Below are experts of layer 7 (counted from 0) of a mixture-of-experts language model. Rows are named router (the router's row for the expert), up (a neuron's input weights, with its number), down (a neuron's output weights, with its number) and show model dimensions 80-159. Each number is 500 + 40 x the weight over its row's rms, rounded and kept within 0 to 999. Numbers have three digits each.
After each expert's rows: a language model's description of what the expert responds to; "mostly gets" lists some tokens that are sent to it at least half of the time. This comes from a sample of Wikipedia text that the model never trained on.

# expert 7
router:502451522503481503526434520490547494483502582468515554532576546457514535488536548565482514419425486489454467415525466485477474512471519560496494436493532495505529465497462558462466512456586415547460508516503517465511456446549488517428582548
up0:581454509480523514501539472489488531443507552434549426514504523498442573489424515483518497514437478474542545470519482572495442423567482496502553488472465546486469440464536522507440443469526485464520480422522389493459449502532519457432528551
down0:473516502526535483474468511573573522548527541409476492540555454514566532538449509525422512507563552463446483540415489472540525444461544529498459495497464510488470502489416537494514505520520473454568500550431465431503485500519489482457429488
up1:483523475537478533479513505441482523473544468531559533458520462480467450460575533472474517530516449523523505505517432453422515541523471503455501477555483498564435534420549546516462492523492535515539393497497490520508535558499523450505495579
down1:576559472603499546487570457445499531551463478485502468469554470498467470552570507460482567489509561521530524410521494522519491468418492501558505446530508439547449482485551581461509480578506484514598521445471477541488453463570568477471508458
Function words before verbs such as to, for, would, could, not, and verb stems or suffixes in running prose, like verifies, enroll, utilizes.
mostly gets: " would", " could", " took", " did", " never", " not"

# expert 47
router:437499508531513488483521486479523450520503602462547499526532441522513455554490564431515474413563450460493496492540478435516537479500412455557499587487520501490503530547546490461531501600558484512492494499515499467484484507492500517518455522
up0:481504493423459562444492547470532519433549464559555457486500522518520524509471461516560478462482438482526542550465458494587443485555529507538441463465500507445537483506437533430460581495491541454488526471466491531494442539482459488458477464
down0:516459489508533480514498486488443526572521439470426616525531518485503493521495519542496488511509449510500554550538468530520523562499528522407503482530540544498511456512575575467503519479453505436588539507546445577486548460507418487495507486
up1:521471543525475590533492562527479408494498456542513532550464495479536534557472536425524483482518427532517511416431489534529550585513499515472609522474528496448554489436495517548488507443493521508436538466378492532468505493493552506518480515
down1:594475488407469481548540501573463514524507477476515505412533502530481498520518496489534478501516535528522456582438496517505515485534414487519472459497438473500525548497537500535563599489419535466498512526464476478484491493479530514534462632
Word-initial letters and diacritic pieces of Slavic, Nordic, Romanian and Hungarian names, such as ö, š, č, U in club names like UMT.
mostly gets: "ö", " U", " Siege", "ä", "ă", "ø"

# expert 14
router:480484565443479484456444523510516537468537440543467472571563496457511547442504557487456534524538553462470505447511525470534523471530507492492524500547484490478507538478529539391543491551490552509515508526451486488486463460498558482451605482
up0:462542484555487500464439485442480515485535572539570544511480526463530487461477599430484552535490507430458463487469502559555469483504512521449398476515478526466522463522493510462467503412534540487518465499530555472511463491498554451455515547
down0:477496488512495536439491514553426512479520520514472592525543527397513502523583485469422488509536516532453507467537455444504555473525526440573555566578482442522535465525449446423533421533551435447469531539488497501510470524467524508574481496
up1:553546506525506456547509515454483494449493427526558423383465554478461484583443590504538439508577509453516490529480613448542484553508522494499530484502517510572476472491535502570514453461443514460547508435502516484461505433527439468450418505
down1:556480493480559498464522461518450524604545474423532468502494538474488514573491529488520483482533484497508460547509511531465466498494560460562530512486463498506479468491478464459492491479491493516543503553466528500467537561438480557493510437
Bare space tokens before lowercase words in running prose, plus capital initials in taxon names and notation, e.g. L, D-amino.
mostly gets: " L", " un", " v", " Un", " almost", " D"

# expert 3
router:481484499438571493547477537526478527523461534510504493522554456511506463515497521506465463484492522541495465520498468514523482451484473482540518561520488534477440486526483448470438467531484504441454466547494469480564446547497421414519496520
up0:486462551590503519542433520467544470459446472552523484523553510447503464433490524491471469443481581509513427481480518441444550562518496476526510512522494500456538442527515469515488459502491457516532500577501482504466471520545482484540543543
down0:500519554455510442555478540521542555497538509574462463510443488487503549510528477504453534509488536522462527474471501515517468512430535392509543491491466461553574519546519511458425501481488462430436496554535496533532493540429550585483547557
up1:515499517468527474483478447484552463522522526451522519435479478442510508522498519491574583455523555438505512440523455518481518537539510437531532517481477458424561445552573502587570528476506544461428497474531493515553514453425461513478432499
down1:520469522503425528555436547527448499543473478466523555449459561501432510464528547455532460472495481531517515512577472559535510538483499544543486537533476447521427478556475582515519510529477503449530540456523487460467496484487452499480518466
Inner digits of four-digit years after 1, 9 or 18, such as 1'9'97 and 18'5'4, plus Roman-numeral section labels like Variation IV.
mostly gets: " type", " part", " #", "′", " Episode", " class"

# expert 43
router:546498450481459465558545466463386450549460508500550432438494532527535549427477522470478495528531483517540527527505536469406547458491495548515489497444489472437509546518508423479486444487468551503517513483512498458526491497477451453529462465
up0:545469504481453456545517553526562470505420459517520484558488472479548456486510533469473532429504437513474549490503460466511444513517490530515496489506530499498494576528463497446528505521452498528517567504508485494529450511478445520515522444
down0:536488461490502524474479467475479464450459518465453458479550498554510456556528413498543534528500371494574522471467512464563479546500457460504487526457554549509528520550510478524472428514484498505427492478494545477507533477472524541561464499
up1:544487464512471507447556386563479514478504532555553445582496496469531511521512590621465448537438480522479493579519466556468514448438476561491512524533468502531524468482527425536488479473526448442553462508493535494500484504540603506486549531
down1:529542524551520516462552463481564454360524457550468527436539533518499462541509465536423557552533522515459425515482436498493467536585522481512447475504398427538508510506448508524560536480481489461453472464524526499486487524491541446543544513
Sentence-final periods and title ends before = headings, plus infobox field words like born, Genus, Species, Formula, Domain.
mostly gets: " born", "!", " Genus", " Born", "?", " Species"

# expert 45
router:535461457484484468578530591493572496461523516526513532525561555546509470487530563532510548542432522527486530455530494525534518501525459496504443436496478516509495492487557587476500478475464516468521508548551496551427490454484522453461483515
up0:534506528457475509519528500493458459487427504503513509457510415482471512555569564487475491563537441564451514437500463481536512497473488484476521558528602529526453446495436478431552481473455558515479527536508491388485470523513597534522440514
down0:421482527525511457531541422466519555488484544610553435571506519493516536466477497510579455479529507578530452502573534489610483505509491512455466529558481510499477427476540515493519507576462522493461565482421536523507490524430505515462537490
up1:462565507585516453469553467505486500473448493496561527480480520507547563461504528523491470495505485516475462505477520520518468511495473527500511511501560473528405523488511505488463508425450559459457490466538485534523512553481501482446507493
down1:537463470533489470527518571539449445679477484557470524536473501524496491484539555461490476579484489496459499549534505549494519417499472516517451507513469516433443542575485521532430498470485529570670521535489516525440592506472593463527507497
Function words, suffixes and adjectives in scientific or technical descriptions, such as delocalized, isomorphic, equation, using, large.
mostly gets: " large", " using", " equation", " human", " traditional", " sequence"

# expert 40
router:541454473456483514574460504580501548434525490495506553545576535515539563433554522534509500415418476574474538541485497546503478549503518538528489459432529487545456474499447522465514513457479455487531482483528537482418485444508443503486509577
up0:511453493617497513498469501442492525415492444500535526507472477591543485448447512504547439518488489532506496550511484523491419505513550509531459422530558436480515482523538469436520475504537564525459488578462614529479500500540419508533526492
down0:525484574557483437527519514519479472627455545518469478458522464526457481461523491478422466506462516488508537490530464546438499454507520543497453505533483500520533559482493572452527477497603464449597500539570516492447496535477484408510501525
up1:510495517501475536429445516475483485473530495550480523514561544479507512542587511466432456584455446565435466509530432512449501448505480527494513545563575465523481505483527537584507520475556517465482419476519537546525527586499522491506502503
down1:500567466543543428530543480561443463600433453539520524464425443489533523487497477481553461456535444479522472528464509380507521466509498482531517520436544538521457515505498498488438421498523549533574511450496439505487449457503500488494468472
Past participles and inflectional endings after was, is, were, such as built, located, used, -ed, -s, -ing.
mostly gets: " due", " up", " built", " written", " used", " located"

# expert 37
router:413437507440487496540569492554523540553536530528481505502496525543465506480547503530553550474427509557521566507466522415502526499546497534459548446485496496524472493499542575516538508499453469399488532482505408422474524456536519465487519454
up0:493459482528519507525550472451553499473534451531490503604499477464553490469544492525467519484515478492456450514497491540514504493455532491457530492510582506500493543501469492520550571498575521483530520534479463466449461499476548532521570580
down0:502465601485484489483560503412466529606518464556456518484476492588503486517454478448537440431525481524502480478540528462577559504472493492531574465398526515531459581545572444457553486516493511512579508502471541502523458508550442457497539474
up1:526505505497477458473544526537490476529454526413422495511499589441483521477444552533514500542523557541557517566448544451403419517469395504466453549518561565523546486490474418440491567473474465500456473483509534530448498526467540524481473513
down1:511543435515509513451514536429552441631493481505492464523512540458484485497507505439443532521561576437564479457458493499439532481504448441510509556494525462412562539526485462479513485538478550593638506567470492522495563540542516461533483570
Digits inside scores, points and dates in tables, plus verbs of fighting or winning such as attack, defeated, scored, lost.
mostly gets: " fire", " attack", " Votes", " defeated", " lost", " scored"

# expert 6
router:509575461457434495475463411476483495525502556482418465513425537517514513438503521483494551519541514570506549510512472520466516451502476459522508591451454497489532513514483544482463493573528511514533486469513479452601452568386522551472500472
up0:427457528504534483507506514516568567512489499470534449548472562548520599498495494451495543485560478427409479575615552481558463527491491538521509503537453533443442510508490462543515531548482497532484514486572464496520466518519486483511481487
down0:470504508490510468508556479524493489675491604469460463529531508457524478532446479435511561546556593548497486497507489520486489521507456506469498520472553561518430507462458534527494457507546520535688590493523525474455518482436472457532457529
up1:506495519536491512569513525481491558471494541455541547477523513486548489529499465476523538473519535498538592458467513462511490509428512491587480474502488482440484425545501481491448518480476519469479518509591457475486457456513521393498441612
down1:502478511533484483510516570507556497689545443500472461493518475516452502485468516515469486495496489482461463522520498523438465516519517508473493438524569513525505526502473476527531528468432435506725510457485494491441531462569475620532459482
Starts of personal names and surnames, often common first names or particles like di, de, La, Mac; e.g. William, Dimbleby, Causey.
mostly gets: " di", " Ca", " Di", " William", " du", " John"

# expert 12
router:459471545506587523526552518510490455508508467497476553450467469517456485555499498537464507478587534480518516456495543432487506560487501562483514459486522453479499500536500562487488431473487525547515532511543522497464577471479535504489446536
up0:528505430529462552462425526530528453480481442531536481467489504579522455511478498541469435520522524531554511509479528555428553396504457509589443470541557428436518481515442508436542423492493503513512468512523483479556507510539428483471484479
down0:526494464476489510517414508412460474630562438495533513503477498510543522574553497447516456547491497473486536442452567474529463415484525487512470463482493481564472501542514497416570499556503553436603499499494483461578548459474487438502544479
up1:493559528577514536574389581484461496577489492483541503562566488454496535516533509548493560514483441518516468462447476549463510487495516497499594440531490494524405484426461508475496442453470471480531451579524568498440471497563575505584474554
down1:501480469502488522503481523587471520510454520503544483461529519400582553512503478510474556540536597533553502434533528491456440483473495475464422565425530487471587526459485483526519553550497484518519477524502542510498477495446464489443454457
Pipe separators between names and results in sports and election tables, plus country codes like BRA, USA and words like vs, against.
mostly gets: " BRA", "featuring", " ITA", " ENG", "CHN", " |"

# expert 28
router:453525444523571526576540531483462467497549463488568424482529478482504480538451492468483503552450555469468470497471532457568529516478533527454561430489482406501476524516516461597519500512510569596468518506476585541460519489511521544545481495
up0:489450506465549556456465470507520430436471518492464509494487527478525461516548429530520535467479446524576493474519445537434505467517559517596468518484507460448552562479522526507539545503398538526508462452565475510460505529509512563529509491
down0:462421534551518520484531503470505552463496559478505472573504546522493549501527543491518487463427490472504448466533466512479451496553570451556542522492496457469474525468521524550465487517505513558552462503457530463565448565523453545529505492
up1:479493528542472494481499580493372493497513538571567579501568475541512428501504474460509539477438474561477515458500517503416521457525538502475446542503422546477587431521523450452522535517495455520491447542562491509568487491474492435468445546
down1:566468503502512503425486512518447484568417504493512505553505552532547455523545491545489467465465547495450495441488452532529449460385597524503454492468572538447459518466509548478539528458472568549528561503471482493486440510487467511424578589
Pipes and header words in sports and election tables, such as Pos, Team, Candidate, Apps, Goals, Pts.
mostly gets: " Candidate", " Apps", "|---|", " Pts", " DF", " Conservative"

# expert 39
router:537480512529419515541471460438542498511509497479507491490435561489474460462534486556507481587507404565489490460556498467529534518492540407470501477545428478471496493580470502489490524513426529408504486548498485479555519471475503448512513475
up0:533468486563589540533507526505409561488499495540490471496435483473459524550459502406481519512539609454455536488465506575518495497481557529598558482473531544606574468497530471531529453510539535463489492490513464530532533544483409398431488500
down0:474585560548540486488453496553480492563420522528495509472498490486484503474493534492509506390563524483481580425525581557430505578528518542472498494535524447447439531536575516481486495514538553505510509468453423501486495503531468481475462557
up1:473571449493591510477459495497473547456485497532435473516506516454538493517489439432526513498514571476493555525495539480452504473510464441492543531444479549484486531521451499611526508439465505497463488440484497546565472533537409492483451509
down1:511547495533503560474531568490514458602531462455492458522533451460501520563531491466456478507493445517471491493455477517368436538493502449501525511532452543524488478543524489523482510394527480522629531492442509458562421521473533565453462528
Cardinal numbers in counts and measurements, spelled out like five, seven, million or as digits in coordinates, statistics and percentages.
mostly gets: " five", " four", " seven", " eight", " three", " six"

# expert 25
router:413539481484496459502586560440487474489497494497538512535528479499536482472535498529449497525520491482477482459523523503475523501483565461482568592479502490497422458517544501461524393572516466549517504480442432503486534448467510540527531469
up0:523496557503467495564510467566525555494500537528576607522564520479512524618472540465549456445469532515503523463472429436526518540507494483525493506486475480466546477561529485511483537555641593540509566547475479474469449532512551530519435532
down0:506492510495412451511552517468506500509468509522507538550549491452475542512514475560477474540503514602442517541482520441525547519437550433548511484486509542479494483575567472492531408522491484458447440467446478527482472512483495483463506502
up1:502457491500499492501476499558477526532594449513502430515474547496493487562463526494498492470492494382482522460496489507470486473490432469431513478536507508569473471479491485506558501496453460626485398466503456490502429491452524453580490548
down1:503557481477513555541453514488498513477475476473620416515539494473504507474566492454458544578475517545418555492476477416512525515473535504498489486504508536459541533525569512443523424557506452418461488455410565531444559523565580561535522515
First pieces of given names and surnames, often East Asian or in cast and player lists, such as Gu, Jo, J, Lee, Mike.
mostly gets: " Gu", " Jo", " Mr", " J", " Bang", " Daniel"